{
  "d_model": 512,
  "norm": "rmsnorm",
  "norm_place": "out",
  "final_lr_fraction": 0.05,
  "train_tokens": 489200000
}
Below are experts of layer 2 (counted from 0) of a mixture-of-experts language model. Rows are named router (the router's row for the expert), gate (a neuron's input weights, with its number), up (a neuron's input weights, with its number) and show model dimensions 128-255. Each number is 128 + 24 x the weight over its row's rms, rounded and kept within 0 to 255. Numbers have three digits each.
Before each expert's rows: a language model's description of what the expert responds to; "gets" lists some tokens that make up at least twice as much of what it gets as of all text. This comes from a sample of Wikipedia text that the model never trained on. Tokens count by the router's weight.

# expert 55
It responds to: Word endings like -ic, -ing, -ed (Strategic, Eudicots, doing, launched) and digits inside years or measurements.
gets: "ing", ":", "ed", " for", "9", "ic"
router:159145155168154127106154164098109087100136150108156159100118102124148150107107169157167133161101097159095155100147109092094152102121153153146089153123109146121145146104108156153137154147130128162129156117151092156149144144126160107110099102161107150113112110092104124100152119126157097154151104154150164138139140149150161152088143125124142104153100138156102127102108155153145099151143
gate4:135109136082113174099109119128139128136121093153109129139144128124078078157152091174118122140132155121104105130086151149174127103113110128119138111099114081131129100141096160143120103102145095135083080128113101138144096137115100164137140152134158133135149134121125153140116138159152131121096135118091104115130133097087167177123096145105146093093110146131153129161097103139102180085132
up4:152151128148132101110101117113099159127162159116111153097200072114107119103119154140151116141093165151132130155111099181099116129148125143135142119091135141129124123134129109153149136141170114085132126148078140084134127143174129146124122103117135143119113146110176089054111094126133125113109151146110139132110127135111113147115131149179132124152148142096120139123140130101100120141124
gate5:122119089122120158146071105125157104131105090105103097139154148154098115102166098127114108141159142095148116140141136131080107136133117106147117096104162113154147091106149145160135142122132111142140121139133183114133128116124117116134172177118156152118124131113130086118092162139139147101131122130124146083125147103065093109135114105150095154135096097112130176127100106098110187107132
up5:097093138182115131153159087113112138160138140122160123164114133121154133120133154175116114160172116105089152139097137150151094105131105099121122094155101114080102110183083159191160125129158100157150154148097135127154148170122154118123114115112114134199111110182119150126169143120108145119172080114114150141153145154107145114125130134126073147077145115147137122152173145130174095106101
gate6:094123136061115184145103093156103115129136108106120116159170147133124186110133150114143155125151108141163143107109160100138124137153118129113144121085121136138128093146131108133136114135094098101111124138153129178164129136127150163130121140114146096144135157119125117098135198132150145096122157050133106091139147129096127134137129087134147127089148144103122114164148121120153152089109
up6:163131127116100160154117071182128134109141159082119117163132118119088137153122144132117116148128096176126128103160104120097145120127097160139156098129124137120133134136116155127122081150142152125124157108153085122203127113119149175092158135130130098174141164154095119112139134173125088094148151134144151111117134151090130094143142093118157140103120123137100127161130165126107131114170
gate7:113133129108126102144112126133131124135078103117113096134148112108089100146169095103111124130136108076127123136091136122145122114151109114119108119128134120133085084157169133117125128127074117135139118132139138110118122115113105107106121178132178138134162154149153134142135163105137144128132176103093109122108144082088114169155147118154107138127134125065108150119126140162168178101152
up7:122165112129125197077147149114169144107164117118134161135132098116149163140124112135132100144071130148117118125136122105133121140126131149157127123125123122127160148126096136112114099121139148146107131108121088121121106144122178145149118084150116110160104137085107104050104121133090120150117117157155164157133133143140137125114107083116172111141122139167090082131110148119125109098116
gate8:072112125116144125107135117123143135111128084134093108141121128137097111129158112078154147088109083080138106089092149157137127107116132095118111120131127131107132120131104116099156117095130116144120108147128130110074110141142107094132144167127182127109127107118151115144123148106109135089119140090112123134124157092080114114146083139137145164095123139156117137124106147166114149101126
up8:143089107119199101139135083143151117154112134141165139147143135131133133103154113151180114110104105170111142058142146093124084157160125157130122136127160182114105117162125140168139135135108100148154125151091108135102154102136080132111100135118131149134133114107157111120117077137096151125155117145123134119166089143171111120127107137102103121183120140101115162132114134154113142148092
gate9:129106111132136137135083114158132122152134078138069157139141121131128106139144144149114106085142141109143129122135183124147094135154126091116165132096148159150073140164126117061153125126129125157146120117111145154138146140140108154150182118115141154136140131155136113158106103114144175126128134113136127115115157116084075141138098111155101138117120161091175135165121100108129142144109
up9:104109153142135154097154130080157141118114150160158105128122147128086139113080134136129120143121119159117144138129091132123133118115119177123138138148125143106142123132154147164126126098142140097115180125125137109149110138121108124112108130117111127156105110090110136127146147191078128100175122078128172123124129177176173114102157138160133132123095060157096129105116130144113142093109
gate10:081155130138113160113125103091124106152120096122088129161160105104121084079126111138162129093178158128184148129082153139111131168157135105126160134098129114120120124154101131153115114103115134105110132150107078165135112120152133139126104144096180125112121132131161113142125115135133103104127143080153118135124175133069132137141123136134122155120142118060136107120110127128110142100105
up10:178110106151170124147140123215100159136151122096162097103097133164146160153104126126103144179074147115130109152147128121142120054088154177135086122131133115126129111098146159079121154143111123126130126092150121095128137118112124119127109118136130141131117141127118119127142137108118150157110143201166122103089083107117163154121131099151120097095097150170109114139147142086157107126141
gate11:122129129145152130128095141171146145156158092130206171130118104137114124165133131074119110144127119109150161121094105148105109087089106109125138119141112145117109092162150109142111145116169120105174158124102141094132120145099096128148113188107171146121128118121138158087101145111109123096108162101125144113123115070094077125157085128128132123109118164127146117099139133095125138093123
up11:135153107162169115167127126127108150160127109114137088126115105112110128146104139103089076146124124117145130130102117113101220140126121118121136126127097133130107155122122099135137112141139137112167133141144132155132149135117104111103123131126132129120111180129131119118096171165150132135119104161092156106101081120158120143089168153102137094116115086084131136079068149099150137110126
gate12:115121143107131115175054086145172117149111104116147118133124141107135079162117152128111132131163159098114129144107146130113134146106095144107152106096120143117107081164127087128120153134108136124126115147110155134109151134110109133128164127101164136162122135121157114150132157103108179092129145086145119122116184148040157105159121084117148122136092121110138150161130110141147151135126
up12:123137111135113165085139148108122124113172185126119125125132104140084136110085114142175166128100124140147096147125141143135131113149105124130117160135108122127181121144148134113165132127144172091120160073142088131151132117153121082119113128153110109119094087151138118123138095098160121100094139108107159143105106150147116132183139167160090140122168168085132101104138150115101131114110
gate13:062131100102123151133103122123148141106117106152123072151166148105117101133124133109152088127115108113165113114094164132136143142122135087151157122138159118108113075179139139103182117098128103124125115142127105144119100113098082138125171157076153157124130143118142129152095092108088126112128157129089086107098119126071115107146099155146091182118114145085162118109087114138113151095139
up13:134125146127154123126163106113146140123123161117120081127127127129140156156099093102152159123137146154127132115153081131151111130157092173112125132132095126166128133138126134132124140163135174178102144123099122143111158155137158152152108177160094094116089142152145074096151160146145154149126127102137172157143179132151082131093117143109127095140149121134122128169126170103121108129149
gate14:119090103124083156134120142141158107143110084098065182156153140137105109145130136116124157098124111088126126128107162110142092170092100110120124134129119118076118122111127091117131105135154116101146165151118133095135099131058113169136158131104170135122125155116140145125098101105128138088106154113098125107124121105096111159154119127113108110106121149125118151124108138112106158102131
up14:123169184122147114127120159080122096123148114166155124141093116101134122087129133088094135112160151123092099113130129109134120118114119112142135106144082116130160136119115127077102176127090160156127078124150116116144138179149141156130113119158121103126116158125132130119125110146131158169136120144173135141106161144130099118095106130123157114150119164119138107138111109175122157171104
gate15:081139108088111114081095128121152114121137077086094168166132138122076129158149107048107103139151113079084120136064169118171099138104126120130168114133121151148094119124119142055106108071116139113110137153102145095119083107143136109132118158102199093118125122113174138135155116122095138116124148081119135147152116116089130136214118121118125139113155136117147130147142094112141114119098
up15:129150148151173166140130151087139163149140152147085143099140123137131104138100086137144090145111111121155110111148112133090163154143168109117085129080116113133127112158157136117157156129142092123167133134169144175138154135124149154124111117110133152153105153132122119135126159119141125156146143131127117060109152170162115138090120120137167116136107134109120131130163144126113162150133
gate16:119102108113140184148108121139158108131135090124104124145146208114106133158115119112150101092173090083161112158143123138181079151137148082088108162120127098126116141121156111083131105099115084097117111125114119156123147116153074145160142103111159142150154118141138141147133095102110139106094160107127126146116173100077105145144129135156095151106142155081149148086172115156140119106131
up16:125146174127116107134141143110098181137096128146155171112187092126126163149122108107107143122088118102120151097115119114139140087127126140141147107125122172161140146133144141137136139100130120154117193163103146142168114161111119094116136168149116078104085135097130131079101126124106185129116118176110114130149116130134159139124064119183123105155140165099133109153118120134133156128119
gate17:133100084101149096101114118137133175114102091148089106171107153124133112133134154079155112109144116091157125148076162159100131126100118092099137168123160091129140112188155132101122111098116125099085138158096159115123128111106117111162113118126160100120154111155105096167127160107134176087141130091140134129143129134087144126115125130131150135097106144086155164122100127082136130106145
up17:145128129136125120108139167090164142128102113142122120091134176103130149092132155144159154072161109137112119151133126152122124115147158122123082119141163144101107103160095131108111180115113093165116136152114140168106121102153163161163135101166161058121125137128136117141140121107120147134121104131116126134170114106142156142142155110132124154137152182074114114152121078117140131111152
gate18:070128141121145143173087141164152114107128091089090131125122139120141130101120110127104112140144118128163165111106142122131118135113083110122125151142124124135147111155157127124147108114093138129142140141133122077139121153118127139122137171144188137133134107088142155139115112129114108131125184097155111127107165115029094137142103132142118109088094105100140127120124105117146194097125
up18:130113115100077085096137085131088110090044134152117194149126137120113131137078126136115113070117087130117089119139164133141135146103162132162135092115110127157097148158117152080120126106167126115128109101151195176158148157160142143147088120111111132142136143103154146120161139130118153163121145126143105124112123145134131099152119144106140120137165121152108127173168119142105128141097
gate19:115128122098080094146075136135142142158164101165106124138135147126105151166139163141143090128130109103145118133080158148142094110158134128119126154142129128104102071119128145130120118151129101122114139122121143123126091119108114150136146120094215154164160135116137134156126139115112147083168157103103112141144127105075145141135122108118156086106143119109133104148081102143117167096166
up19:130111142139166152125155098132178129130112159140122129131122118135133132133166111110093153092137093151112164154143067128164117157124173136151120100129112106139149107101126115105140159155142119179170130139135116139120139120126122128169138143119098139151211112108128135175138167150151126173140144112104112130085119123154121157079130163150128158113158161108128152112097093166172094143128
gate20:101124122128129132141093121141118126143138080094091103133123120131140085122189148145129120127146146143143055156100178162086116108137111085103121143102110096149129088162135098161133148128108131130153114161093157158090098087164134114164132146134215168095099124144176128169123100101100111139122148135126155167142171127089133137174131159123162163110121128127130161100129143122119117130158
up20:114151090119141143135134129142153132135100115143152138115132091107129114091089113133143102136120119159140083133120097151135126166159159147136137102148126109182109148156132118088093145125094172129123130142163099128083164121116119143165098097097110133144145118135122123127128143151118139112177091088118177123129140149171096085080150098099126070123157141085137087121158125154145128122105
gate21:117082094117140119143099129165117108136175122119118125116136114126094102195150110109128104071144145110141125134081137128166126162114085092113143157123118095136139113134094107101131120102125106108146106110110121081126141107131131107145131115117191114139124124128135147133140127130116154121134170110132132123115094134089118119119122133123131122099136131079147141119136115134127153110125
up21:132171115111126162093152140080142127120066192096145092127130160107159101069150098164176165111130146079139114110144127158101142089151092101096180137148106227111101125059083098090092126144102073118148128156111132113100163119122149095141107075158119101151118116112106145160151111125158124126109121147137140147160122097144120123079134124148125145128124131113130109096084110130122139159130
gate22:121097078109112152149090134125123123122089126140099140121122125136088128141139120109123085125110147042155188158052130152121109155172110088115148139135125149143142085141133135102105139109094129133154098119122113144139127149166090160143146171110177129140128147152128134161135120065126161160111150114132134096115099148065102099146075121158137141094120137080141124163106122157109155097123
up22:115116124149115118142175117099129121111117121106134128127127130078171083100112133114122160120150145142121078100160137095153143153129115163109147135115110133122136132152120142139125086146113097139086139111146113172141175131109151134114098083149152103105104121129116111125117152183152150101122129115108125127120153129173162144075134156132118107127148129128138157119085119072128139134114
gate23:114129115114155100136062117122110132142117105144090163116116127131090086168125128115117110114125117123131148144085164148111123147130113092123140122147167138157114119157181102109108112076142102119134095144118116119134115128133093156153137121079163143082123143123122110126137118059140162127148146127123118138156144163072102127166120134131114145094136109065145112098110112094133162097150
up23:071088138134162115123159144127085146084122151167146110124117158162140111110133104128102105148155112145116126157103132113123122136159149120106099118137142104121166115107130112136134136109108115113109148129124124114142157140129101089112142171098124112152143154125115143092087139147142159116173156088132116114116109195113150146120106151149157099117140171100099135115130088127139095120102
gate24:128128105116103194165086115108151120122113047113097100142112117114097103107131094107148118110146109080133142146127122105092095141138130070106143130147123121156086120163133103127136149158098112139142145151115164125137144132136116173139103130138162125122140148140108085141119098101113141079088117126107106135115115133066068126129104132132106115117125109076120145121082108122127093097148
up24:137158101133134108102151122129135143173142114125074124100125101149172102070137096106123106133110157113154134131148142192065127177105143129156124107111129136167173143117112161097082129119138158135130113093131057160119104119125102089135156120181135132170131118150146108109135121135133103134146150170118145076121116116130111134118148135121127120130123089126119164135123127137068127114150
gate25:111122119113116129162078109140167103118131097121119103138133119110052050152171101157129103129169130089109130113093155130131133105136106109195141124126142124097114094139148133130113159145118109095139158158097161107123125107126063130135140133101165096078110151112146147116122134118124140111113130141117108147138097099071119131125108146172117131118134064131149140139146097115118146115114
up25:178113152120113142163131133157145150113181131119106140096193135140140135152125105162100160084144123085189097135129171124131085122117143121198153171181140096097134105090126115127156140174103155131150134157128122115139155122134161127135115123100162100084082148109164132101142094093131156112135092108107146089116125137140166114143070124144100109147128104156125145123165139125121135136132
gate26:135088131098116129158117111135167128154139105131094107148150122118120098170161126132145128118151137102145117070071123157115117139121141060086136146117135146093165110118102105101147166098142087100129121180088104101121090121124150125134168147121194120110151152128146146125121137128116172121162167069093122109133114130124081091134112164161129098084138139118128118154143118122123169103083
up26:168103141153118103121086132124127107071152110103132115170095097104127172109150121114130149114110146117121104130078165098127097071113116145123119133147134128163110166152146148138158092143127128128110126081102127116157128148137091152164124114184144106111110118104063178091109073089180132112143123111168095135161132136092128158155102126132142143128135118093132141176150122098088103132143
gate27:121104109087134114128112096150148138134144098109099123112122116157114103170151134106115118131130132104121117143064153156168124097136124128082142128132131106110153109127144099100135113107172138105111163123080134121132149111090128134141148164119170144137126138118106131122120164137153125065119115105134114134114100102069111139131136144140110150127132147126114112138128108138127177107139
up27:088117128107111131114138144143137118115120165122125113113150098122129098147077160081169146143127113164097128137132129169165140108149122154136139111105103120154100136089106125142072104140167161182123124124125146082155154114126088146083105124143120152171140137169135130096079104130116128073118170116114148133133139122121126143105138105097196098161116127185141167119133134149075119106149
gate28:086105101106143126117084126162152122109122094086112137175169181113130083145120142132124140087125111114105136140118135112114127148129114120113120125144124134148133132145143096120154133137124115084129088128111134109116115083099127144139121124121184149122134129170119140118117117119131173103123167135121096123099117102075111126141104117139108134109116153123111123128107099135114181089168
up28:128107100092159140117160116080127152120096147106088146115144102146101151096144128102160104103125130128189164137170139118164116163110126154143154143127149145104122101130137140118118165100195128138115132137135123162161120114190146192144132148168160120150121092095157100138148145136085088130154133136174156122136101142190155121124126116128139137094153141110131124118148150152136103125100